{"balance_loss": 0.00644, "head_dim": 32, "lr_head": 0.00831}
Below are experts of layer 2 (counted from 0) of a mixture-of-experts language model. Rows are named router (the router's row for the expert), down (a neuron's output weights, with its number) and show model dimensions 128-191. Each number is 500 + 40 x the weight over its row's rms, rounded and kept within 0 to 999. Numbers have three digits each.
After each expert's rows: a language model's description of what the expert responds to. This comes from a sample of Wikipedia text that the model never trained on.

# expert 0
router:509511504454502561504532498513477524511508487529591456547441551502508471485474561453447543515550406464491539459593529481582477518603487498476487553439541512450499454504497536459444433558474528
down0:461458531469492547476503489511483510461483479475427525433438477530471566497622412460473471481583493447531477528525537522513534485410561545446469524494499530570468462400458499447462476526516541
down1:429490485597501479528459449540495501570531493540486457460534464505452486515446595565541513490498460566508510502454527511510566503519522441519497482505498404460539398508468524410549474534536523
down2:497531486515447545514492526491539497532566499507476473523449471395494496529488479554491409510510468454490555512527563450548476422479418515412478467441461541534563539533501519398475479534613527
down3:437473523453533548554485376505485486498545510542547485556497529486470499531547496490446498508498493433448520501522475519561528460426504536527497583575476430456463488542501526496545403441556434
down4:444477511423467554496489510495480468531495523484580491449461442508541522504539506470537466495564479419535478480569561495555533482510511499521395519497451492535539506584481479447410513536498543
down5:497540591485467489446450516501478565475559483462474486456494522512543472509485506573487516475506510520481491513477497415519484613433494516530532480490445495496446457509454444535500464446499462
down6:469460535478435488482446460478483575444473499460502446492546442483547509548511517526571408568455508437563502520494524467493446501541555541488490524551516491501556466495577516471541476474464583
down7:512415487522503442552527530528525534499476447523516419495545485435502483456560508552472457464458462489519544523458493472483516471488437426467531443522499552454452561508593488507537573522497521
down8:502462497496531477425458510473489532444518428583510488533478523458465495586516546490560511495503497537489578504484542545523516503516419555522513512521468539424464502515536481549508480512465465
down9:478463537518513488514456550446529534516507512469511494491548546558498513489437565582521485516478501487477510461414511507492533512479476460499547460550444488501573458477565466462503538500444505
down10:459504465578501569489457492507510457529434532486505479472574533477454470431465497489560499521509419492499474550554479483526497505508514408553524470457549482537458470522518513442480460436575567
down11:418524551497520464501509571467513551502530534523532493522527495552514551492599515507449464483476502418440478503470489477550452456492478517459451535530560517539525473521489554484520545518446547
down12:512559522521481481535509520565462528432474549448483476481534470491504476522530498491495518505527538463547509478492546512454537506464444465552495537478541484472498439501526483486426420582550488
down13:529487503518446488532510604497538442447474466541487537582449463503568464444457525450482487575533549459493478484446457404517495525443557493487525518528473560543453551449509446512450554472483518
down14:529496471495567408519499527540505478416490499415462506518510502467559563500525522521531555546539568437504509547503531565474515525459467507516460505475472507427457563533507509518535545421449502
down15:467472519499499470485524525461533490447422519546540528603488476425473551435520509476480478480542478550454498467497458499518539528449535468505500479498492533531439538461462479520509491526468576
down16:473513473476515388461548449504562502523513506593486451428511474533447489536481483474533523573521495479446517502487520495486549470407501520563521548535576497543427486463526505498529537515549448
down17:498464425529496534510515473478518502455517552524502556486451586530541513573465507452450411479435456574506369488534504493507486543495471530529451497509504405526505451412507499565538487463534530
What it handles: Commas and prepositions after nouns, especially the comma between city and state or region, as in Pittsburgh, Pennsylvania; out of; in.

# expert 6
router:532492513465490529461502531538456562419558427486508457486473527552500526538500504503456482493509531580538466447487577512494481457535483525562504514490509580488479476543511504445468514514492492
down32:474513531537520561584544483466496513554419514531502456473521475515512495517498590523472510528510453431485503526515475537528491468576541530472522487461532537460532481524531465551488503481576502
down33:498478527532465471484524529561552535554441487544525432532539468477492507469529545473542541530496486523517500435517540459450445501609521493494460548492514531431521515548470464428533553540521534
down34:540543470451545468477481484412580465507557451509490464496453492555488482476479554512489505458524489465532569462518414495493445500474428545513545553484541514425423496547525550471474529537533536
down35:506562477474463458596470551527480524491487551506506526538531493492429435503425562532514546536515572545454594527531503537515518484460477505527519493406485544442550500457495491511453502547532430
down36:495491500485493523589423483480528508494461597539493468455514519519461490543519476474469476455511522429564534475514505551489534481445496491450506511506534519446530488510547439570516440520462556
down37:527506428479503547435519502501469509509481564559533500430537495508437564452480467459465471550511463501609467507511511435457490535558465452498540499522555546499485533524507520521542474419531497
down38:484595511499453553499512613456562496494541387493495441517482457425482548514541447518538510508520435521603489461496563452660472433528496468506495538564481426538519567534493499465553485521465552
down39:523514479446433495486506614464521531421494529528572464454542435540496486547497510518502549510513485535491504525510533460526514495492475558487498531482499523557506515535489546444512422400519564
down40:524500441526553499555464512545480496510447529480527552489478500516466514513468460450520465512494472462457536488448490433586548489494442549479528555502518442453553448436540432554518559428531466
down41:505456495427507491551484477531491503475514483520535462517549536465514430429426485484495517510532534565595424480511516493490520454553520609477503466495511433457518505514493473450432567510533382
down42:548467537509463417441440509488532472524483485512486482408524450546485492447489526419451483464476476550442518518458530474497538556509484511520550445504518477509517462523567456533500471510520615
down43:487510447520489549553465538483529439503422585470478486496526504474442417498560563521476520446520494454520486446507499537521533464494489490523472515528525513511489406556491408474495489515425515
down44:600487501514499488450536558491474576551533483555516504523547594528559423515451549529541462497503540507499489450467488498525451472452429449517551540496468487497452508541483583444440501482402459
down45:475492484521482436540456540450401468498457484542557483505468423476439514598485451442467480545475469493535455484497495577406422516413422514469510537447438485513473557507533477504461499513560544
down46:509572503565420569501453456463479462521438475490478517543477556581477544551505462510552477468580550504509503488436458471526590534454484506495510490555512525490521539501463541554481511552493504
down47:463441499471462516418510503538490516539460513559486574539540404528451493445534526471459518544494486462474458452485533565507513487483516519450537508470466415510506535547579495534503488495497532
down48:534475493484557544536516445461484492523425485510511495553620547466460509504487517498477556510517552452500529469425481589507477437457552499511551423456533485453514537473494451459476477538528536
down49:483502547540555490425494534484519563528520472502459544514437451443442507500472435506417535567474511535511565538510494530495557462558520505451482513511535498475499564462483566557515510458476458
What it handles: Middle syllable pieces inside longer words and names (palatial, Paramount, valuable), plus his, their, and leading digits in table numbers.

# expert 5
router:555488455443513550487504492520502511496541528485486519451518519537497504526439464489498597451505484482513495526544508526460510525500510452532452450475497519510510539510480523409529505499520552
down0:447472510517526540470495464450554406533453481522517478458518481527553468530515484462492490525488493448524524473479448547495515451488437546465502447458498450537586507564597505447467526530504549
down1:548522516560492451418500482510535551511499529534477471540540543522559447517517481470550443589503545536523541534476465553535459589505516541547488505515506488481468492500502521510506504456501418
down2:465536466457513565430520551559521516432415555533503490424496561459516509478443557479495460456482503580493564425526510576498496504518476524425470449539527525496543499511505454484472441508541464
down3:468477501480563510567485476455463422574463492510536527505541461472462542539507545414457571402501498510594525504448501518492569502505486476524447509482508469479477478484537459466475534521489475
down4:519400534417533504509499496565483466512491490517568505525469425491589554518536506518438438550477533471461457592464541506529428473443501527451481485494506577435388403463466560597530460431449505
down5:535483497542445506482521517585450543499471542455520546476487520537523456517494469443515512428494424481424495497521463499571510477534554514491479545507537523522522528438472545498520541496541507
down6:465529538519433513502503462509498460464479477444577501458489545528447494448500423511443572473505528477528593550472430465528472490476448430554521518453514510512516503497469481488531452518439477
down7:526517482406560472488473478455446445455528471517476470420510422559501461456555531481428493569553484535544523497484506519560472537534501573494539489565496481545515543473515551462415501557433421
down8:509494468482447511507497549437546473509489447449574511564531483591414494522460546507531466464521541477455520447478473462545532444518546468507548491454542507501435489489446447479525465431432529
down9:462484540525514501484464536507556465472530551436511506435504466533500530509463449452514478533535564502553542588508475434477461496557474499523510463529471502507538500500497484499509534392487488
down10:519468568479448418457503536551467519506527486379481493563444502456538484501507458510495432540422451438475477513514571553523543480524494530520496439491410479569499542568465548568483496505508501
down11:518481560554506566520491499579463455511475471486504543511501494469463539468515492481581478528487430471521553472442473533549529593529490454492491553519449497487538503457439461499529489634496551
down12:520573442498429539494488426448571528506497529423430499406532503484462440534553545578517489495479524524512465473534515516499486566482472475492489486396512541542535529461543497513519506539546545
down13:577491468510521495530497525601517448457527438496522576494462436487534509516439555461487545476516441481497363427449506521461504468565440474499470471522444450506454515561466469476525511474523473
down14:543462478492493529469510496518520465479489550453470511509552460484513523557500484524535427482540501498435433542559524508465503509492522464492520459438532551455501513538518469417540484504559478
down15:509458489531497466543435493551505497477523541508576547518589499391593462430443501496577457512521467486509484435542359506484531506498611589522468457501458442472528518487512525532507531484494558
down16:511455508472498457539497517491531522514525519469563535446445473526576478470520536537498513469509515471503422531567591450507456410521456511473540522515544456554483479488517478478540523529446469
down17:518504542475522559574480503488543489533472514604527474511528472486471463491495452515501473525458504486463445472542538528495486509515538484469487533517470518480527520477501579522484529519556525
What it handles: Final pieces of names and words (Spaniards, -ia, -ers, -ville, -ton) and nationality or place words like American, British, States.

# expert 7
router:515502560458548530493558536593468541422535490475463465529429540492565496550505541469461528492554487517501520496513533545507476591492490472550525506434576456499545484475519497554470528604505420
down0:489488510512507555531488520477467536477554430520496534449551364487441537512508537508515533474533498497456477438471466527493535553442573556528498488508427555451458510462546527489515576528485438
down1:496417485556462458515435461487562559498470504482465485511472498600511540495582492494460537519485500572490481490550514538521518426484448509531527436564550467482512521475515462428533472502482470
down2:446414533496437539527460453506478473464439558532511500493424422589550459475563507519482558546567485530512500472471512456535421552509452443525503527510496473484478449532560469513512524497494488
down3:483514527502541459527486496477493542523442532469471499513545539533501411447486533523507477586499475520487520514494468507466540433474518495549587455503520522444498477455498514539569428509435436
down4:516498466548506408496503472511451417499487494519462459444570526556495467556435529468588419468564560498544559457462439461451467516463529466530580500518498435484549606506549487414467535522524610
down5:528462547402477559461525544494544537462562547512464540501498574464555467452555516493460554531415479432546478504537541450616477483474560476470544459465505459573511469502514533431480463523477413
down6:527495504479441568532511472544430422544440489448440534529544409468512528475392517522412529438437502452516458501539518597529502464482516467540451502482504516529527485469534467515459512447480510
down7:525523564444513473558492486503505467478519387450505415443486529490520483489564487535563464480503467465518535546495471445512507435561601423451591558452478516499425460437511533444511498529436426
down8:492573526552506504439561485433509493513515532532548511583522551510511508525542484442355607493488486505464484444457455553540477459479487473536520498502497537518469488463536496543498516495524495
down9:594508468508512526578497543486459563516473524517514446553533484488493487502475556547472468462502427400442510498510449487480496531551491533574529502461520505558460477535511503463470488450494560
down10:470474521511481508441512433481526544517411498491501520485547478468511483476517542509480575517453499455497475495509461467403478511513482508490522467514548384507473430497604514506494526462548482
down11:517519518534505473478535525572500512521509487509467503546461515549470516450547537489552505500500485540488503508461519494465510487393454493567487487531510435555508442463509556466500499467540539
down12:549525486465576513432496566517505389459490532526447545465413452477501521498480528486476451478460448547535421525504463464509490560452443476469526504519429464540431439505511451578549520500472478
down13:481513599495504516527507483537531410505519510464496542517453590458525518489532502483523460532511471504490473432490466552536488466481541417407506479504451475580461533455501506502540439473493526
down14:465497466487472510506438523419522497497488481550499473474451486542509527487584527505503503507471510523421437529495528455500526483533524458469425453584462518492447445430563431490580462462534509
down15:524445511469534501530499562495492524499506439465540532459476499462535517525467490522451511492497522477499444494440473473516484437444505558552532479506494451483466504561390460523451506432484520
down16:451444540493564472511532526453485464450512495458506497587476495424582532504450500555515448483555459475549466479472467446443452516480472507539483603504526529628476480538485491488470489452515540
down17:546415493500444498535565467522477508512422475477444578484515530468488546540475457445509476505547429474529489467495527490491470481459416486500531475474458455462462458526467457447522478564510523
What it handles: Table cell separators | in results and election tables, the word the, semicolons, and name fragments inside sports or roster listings.

# expert 1
router:490484418454514572463566538501503471429538489524534464515527552594549473519460530487470491409515532555502454464541463434592493460570465474540425510505576486429466489511566594547481457483539467
down0:438470553483483551474474452485494514500508514541551487523511463440479479591540452437464423486528487539507551500484542456516511553540395506517531556453507502550491472549427521453498538501523459
down1:445555537494509552519569376461498488573474550571523467559453454451455397513451500484430439491479553538499546504461487498433519466453530555504502510500558467482486490481489490437543483478545464
down2:431486528506534503571574539592515458492586418511483477539495493531522518501541497519533546542493592537497514485486527536491439454458541499487530572548566458444459508496539431586540562484509489
down3:509480486498557536503497462469537496491509482462530520499545471483472495499545525483481505519516540574542554513511480494449589475569465483503475541482516574551563450458501548545487578496522487
down4:440474536535525464484505472467554534514466512484435530496461408528472494476538581527418569526543499542461520478536563549475437560439573474502533501448483517506466501520511508529465514503499526
down5:516477563455537488542488466481401453476575461436530536455559475393499507559516486480569560544548514457478501457466484564487560505538461470508538501519470528517534518486523535413475574469495538
down6:500570565456552459507551480533484475582510465451499519487484475466599532507526375558503489534428429427538536472506528540529533471392445551511507561524527538478496509451496501535516491513482483
down7:467504546461495392464514491469414520479489472446500522496504515460522505513516539542540446450462591498527448544507576509420484456509538512498564458464487492525442477455558447453501459422520460
down8:519564481543430524538446501430510488502449585475472453563511488495529506546506522503479591520487471504536533554437468490500521473525463516479457526483518487454468467449479445510534555480479536
down9:523559473513477531463547439553474447511562531485519518617491504495485484474504520516518475498461538466473491448489453474555467476506516475514482520540514455507470442458518568522517486486492473
down10:416563488479488493485469444476500508458491466424524470499483527527514455490567463562454489519502473528475470532526536590531535523527571473589513503514437469476482495480551444554504454536548538
down11:584424507419511511494420529575461461453452503409559451502511538473531544515469596509600568447549515483451490508422537544501460459492459525458533461507469483520504498539518498537569534528447522
down12:501478592460490525522474499521561445553521477437507472513490460445564533533487473537593491526514564457557503488536533534445502478467488517478483484524478424568494566514500512501454601497470476
down13:459452536511538525491545543540501507481487503389455535480551466491546603511575499490502480545535556407489439496515500477456491492470478453560529517528461556550474571397482536481500562499622524
down14:484495491492461486531536448543555494567424469435538514547452528503554547431459532484443465513498506504524427531465494502506453513600541481471546497503573528482442508510493572473549453449437484
down15:505496428512471520547456421505520466500555473486514542456533505561456579538540495560493548497524521515502487473528501502496475541441530458514419562468501496510519504512445531476490458513518522
down16:422525462376414535480457482470497447537496505460556495523531488563469587410463486428565466569515439493515496542539495450528506438493551521469494526479498509450477467488449498552448419511480480
down17:397463555558485564562488484612483443511553538510502529525511418467419497427469577455511409551469573579519476525465515502543479499503459500491554449467455480502542536498490440466506440563529520
What it handles: Auxiliaries and verb parts inside clauses, such as was, is, were, had, past-tense endings (attested, shaved), and words like not, only.